{
  "routed_scale": 1.5,
  "router_noise": 0.1,
  "lr_router": 0.000614,
  "init": "normal",
  "lr_head": 0.00952,
  "grad_clip": 1.0
}
Below are experts of layer 4 (counted from 0) of a mixture-of-experts language model. Rows are named router (the router's row for the expert) and show model dimensions 0-63. Each number is 500 + 25 x the weight over its row's rms, rounded and kept within 0 to 999. Numbers have three digits each.
After each expert's rows: "mostly gets" lists some tokens that are sent to it at least half of the time. This comes from a sample of Wikipedia text that the model never trained on.

# expert 3
router:525505508533485507512511489534539554542482478539539510487469465505544518488491502504488482483503523525533490471503479526515507490509528498501469497549488470481522492516491508470546562492525522
mostly gets: " the", " a", " The", "'s", "The", " an"

# expert 7
router:474516483489509484469515480487505462495502533507450461533490503511463473489522530521537540479536524514486455509483507511469512488480496473497487535493499511462521524469506489560496442492496482
mostly gets: " C", " L", " P", " W", " B", " N"

# expert 0
router:515470523503485515542507534533465477512499497510523510474537495507519510538521492494514527476489532461506534499483482502496487562512565501505513474530468484470477487552478492522511497471519524
mostly gets: " ==", " Har", " Se", " Dan", " Ber", " Ste"

# expert 1
router:501481495532556511491464477539546478547518509479503549540508532488474498480505503521481491456483508497451498539481487496510477508510543515515459489479493510508476457476504513515503451515467511
mostly gets: " to", " of", " and", " in", " was", " is"

# expert 6
router:533525522481494524503499551490461534471499474490547499491488480523501488527509533506511516477481495472480525480550470507536504518541467468535545527523501465505486525542450485505435502517490503
mostly gets: "==", " he", "===", " which", " d", " s"

# expert 4
router:490479501500476513461478515489518539487515521446500482435500517496526516499495511511492471514489522505527541514524532509513503485464415543479536463492496545573531483488472489467505544502526490
mostly gets: " |", ")", "a,", "i,", ");", " David"

# expert 2
router:521495531454490490541477481480449442489468461520545468484514520528508491524499488487474498547518498491508478502476524458491503536492488466474488510460479490518470499500480507476497537510470534
mostly gets: "ers", "ation", " out", "ors", "ed", "ies"

# expert 5
router:489505477482497473532555468492477535483500514512503508550528498502509506526486458498482456507480458525500500481540506479518521483534537507515481505487525482522464552509529505488527491507488491
mostly gets: "5", " 0", " 3", "4", "2", " 6"